Weights of a small mixture-of-experts language model, trained from scratch on English Wikipedia: 116M parameters, a variant of SOAP for the experts.
Below are experts of layer 4 (counted from 0) of a mixture-of-experts language model. Rows are named router (the router's row for the expert), down (a neuron's output weights, with its number) and show model dimensions 528-575. Each number is 128 + 24 x the weight over its row's rms, rounded and kept within 0 to 255.
After each expert's rows: "comes before" lists some tokens at least twice as common just after its tokens as in all text. This comes from a sample of Wikipedia text that the model never trained on. Tokens count by the router's weight.

# expert 29
router [127 113 148  67  93 122 133  90 123 110  54 128 140 134 190 116 140 167 126 127 130 128 127 161 136 124 133 111 163 141 158 132 151 170 112 147 142 113 103 106 142 134 144 149  93 105 124 111]
down0 [111 176 138 133 174 147 126 159 149 132 110 122 109 117 113 138 134  81 128 103 104 153 128 134 159 186 133 130 133 150 110 140  90  67 101 143 127 149 136 106 136 103 123 155 113  97 144 144]
comes before: "\n", "  ", " 0", " 1", " 2", " 3"

# expert 16
router [125 130 144  94 150 109 164 143 120 115  81 150 106 143 116  77 151 109  64 156 158  83 159 118 134 131 122 124 140 102 165 120 139 153 143 128 108 136 121 143 197 115 121 161  99 126 116  86]
down0 [145 100 124 114  57 124  99 126 122  85 135 107 131 151 123 146 104 100  92 106 144 105 108 126 128 165 109 116 121 124 161 128 129 126 132 152 158 146 117 111  93 173 121 115 133 128 107 115]
comes before: " in", " of", " to", ".", ",", " by"

# expert 21
router [133 145 134 114 143  81 165  82 148 158  84 110  75 141 157 141 141 112 116 142 197 100 168 123 144 100 137  84 150 143 140 130 145 139 137 137 177 125 157 150 170 109 128 156 134 185 138  97]
down0 [113 162 136 119 123 178 167 153 124 135 179 127  86 113 115 146 107 107  98 155 171  92 119 126 105 110 160 101 121  71 140 133 143 132 152 159 147 117 158 147 152  93 135 140  78 115 157 114]
comes before: ",", " |", " (", ".", "\n", " and"

# expert 5
router [ 89 150 170 143 172 109 131 116 116 152 136  81 143 144 205 145 121 134 104 110 192 100 100 126 134 147 120 102 161 129 144 164 157 103 164 151 110 140 119  95 107 119 147 129 120 147 113 125]
down0 [ 89 119 145 110 136 116 119 143  70 157 149 151  93 125 129 112 121 114 148 164 147 105 122 103  99 112 132 117 138 129 120  98 131 115  93 114 126 119 140 179 154 111 150 131 115 143 156 108]
comes before: "-", "|", "\"", "year", " City", " County"

# expert 1
router [111 137 133 135 136 145 126 144 126 111 125 118 158 115 103 121 148 131 111 130 127 126 143 156 158 147 105 150 140 121 118 150 145 130 150 109 140 169  82 111 179  99 157 124 123 127 120  66]
down0 [148 155 142  57 145 118 144 167 110 125 125  94 107 115 152 163 159 107 102 128 151 113 137 122 117 132 167 128 123  81 136 119 120 131 155 125 136 117 110 120 102  95 155 144 104 115 126 150]
comes before: "\n\n", " The", " He", " In", " It", "="

# expert 15
router [131 104 157 182 107 111 159 116 113 155 115 166  87 171 133 116 113 160 109 114 150  94 150 125 141 136 117 133 112 110 153 109 165 130 115 120 163 115 144 145 117 118 149 153 123 183  86  81]
down0 [142 161 114 123 120 161 104 152 127 158 196 110 103 120 125 159 111 124 135 125 145 159 147  96 148  86 128 145 148 132 118  97 136 108 118 172 140 124 162 129 160 135 114 102 124 112 149 171]
comes before: "|", "-", "=", ";", " -", "The"

# expert 14
router [ 78 178 111  83 133 152 159 145 182 137  83 133 134 107 122  90 149 168 144 126 151 127  78 163  94 114 123 107 159 139 148 115 120 176 154 162 239 132 141 125 119 184 129 121 126 140  97 105]
down0 [105 141 110 135 172 102  99 121 165 116 154  95 110 130  70 118 119 116 127 133 134 104 136 139 114 139 164 159 164 141 114 134 164 120 122 126  77 140 140 178 141 157 100 146 132 127 130  80]
comes before: ":", "-", "\n", "=", "  ", " 1"

# expert 3
router [138 121 152 148 184 154 139 142 158 142 150  80 140 116 122 114 157 126 103 169 191 106 142 157 183  95  83  95  97 120 185 147 122  99 147 107 136 149 131 122 132 125 111 131 138 134 136 120]
down0 [130 131  90 134 139 120 123 110 100 138 129 142 109 149 127 132 126 127 107 174 151 128 116 143  88 117 143 144  81 120 194 139 122 142 147 151 125 127 167 125 150 128 176 150 143 140 151 130]
comes before: ",", "s", ".", ")", "–", " to"

# expert 28
router [139 126 172 106 115 148 117  99 146 130  99 103 115 156 152 107 189 139 118 119 150 100 187 153 180 132  79 122 172 132 147 126 152 183 169 143 103 123 100 106 115 134 137 145 125 136 147  77]
down0 [177 126 109 104 104 144 109 144 132 125 146 159 157 115 152 149 157 142  89 113 128  85 127 178 103 130 127 146 102 159  97 114 161 108 120 178 137 153  95 109 135 135 122 122 127 168 112 194]
comes before: " |", "ed", "ing", "–", "d", " March"

# expert 24
router [112 105 157 116 113 185 137 100 125 187  96  74 126 130  95 138 144 128 123 119 144  98 131 159 117 146 130 107  89 133 184 156 167 154 174 118 135 104  91 108 139 148 136 174 118 137 106 122]
down0 [176 124 155 135 146 155 133 121 147 114 123 137 138 123 113 112 104 130 137 117 141  94 114 131 148 113 112 123 132 143  89 141 139 116 128 133 160 152 171 121 125 157 109 131  86 155 131 127]
comes before: "\n", "-", " 0", "  ", " 1", " 2"

# expert 20
router [146 103 167 129 134 101 155 127 131 164 114 101 111 134  82 157 136 147 171 147 133 105 147 150 117 122 137  95 144 108 161 159 129 183 133 129 124 119 127 126 179 140 116 160 122 152 162  85]
down0 [128 107  87 127 130 128 132 128 165 136 163 125 101 160 169 126 155 149 122 127  97  96 107 117 110 167 123 111 100 131 142 102 153 125 110 141 127 103 147  97 150 144 148 120 139 125 113 183]
comes before: " |", " of", ",", ".", " (", " in"

# expert 26
router [140 132 180 131 148  95 162 110 104 147 100  67  94 103 126  93  88 179 101  85 166 116 136 136 135 126 109 149 146 126 144 100 158 135 150 143 165 153  99 134 134  96 142 150 162  98 140 135]
down0 [103 122  91 134 157 148 130  85 146 132  77  93 168 153 141 157 148 123 130 189 139 145 142 124 139 122 143 146 172 133 146 133 114 113 146 124 128 121 112  92 127 132  90 132 120 125 152  98]
comes before: " a", " the", " been", " an", " also", " \""

# expert 2
router [107 151 166 130 130 114 148 104 109 108  94 133 118 118 125 105 141 169 132 146 124  73 167 164 183 132  85 152 106 161 138 155 168 173 115 131 111 164 105 142 142 152 113 163 131 114 125 103]
down0 [126 126 100 157 133 141 128 100 127 155 124 122 109 122 151 132 144 109 132 166 134 131 124 106  94 109 135 182 106 133 136 151 151  96  62 151 132 109 183 129 125 163 186  89  97 136 182 136]
comes before: " |", "–", ";", ".", "%", ")"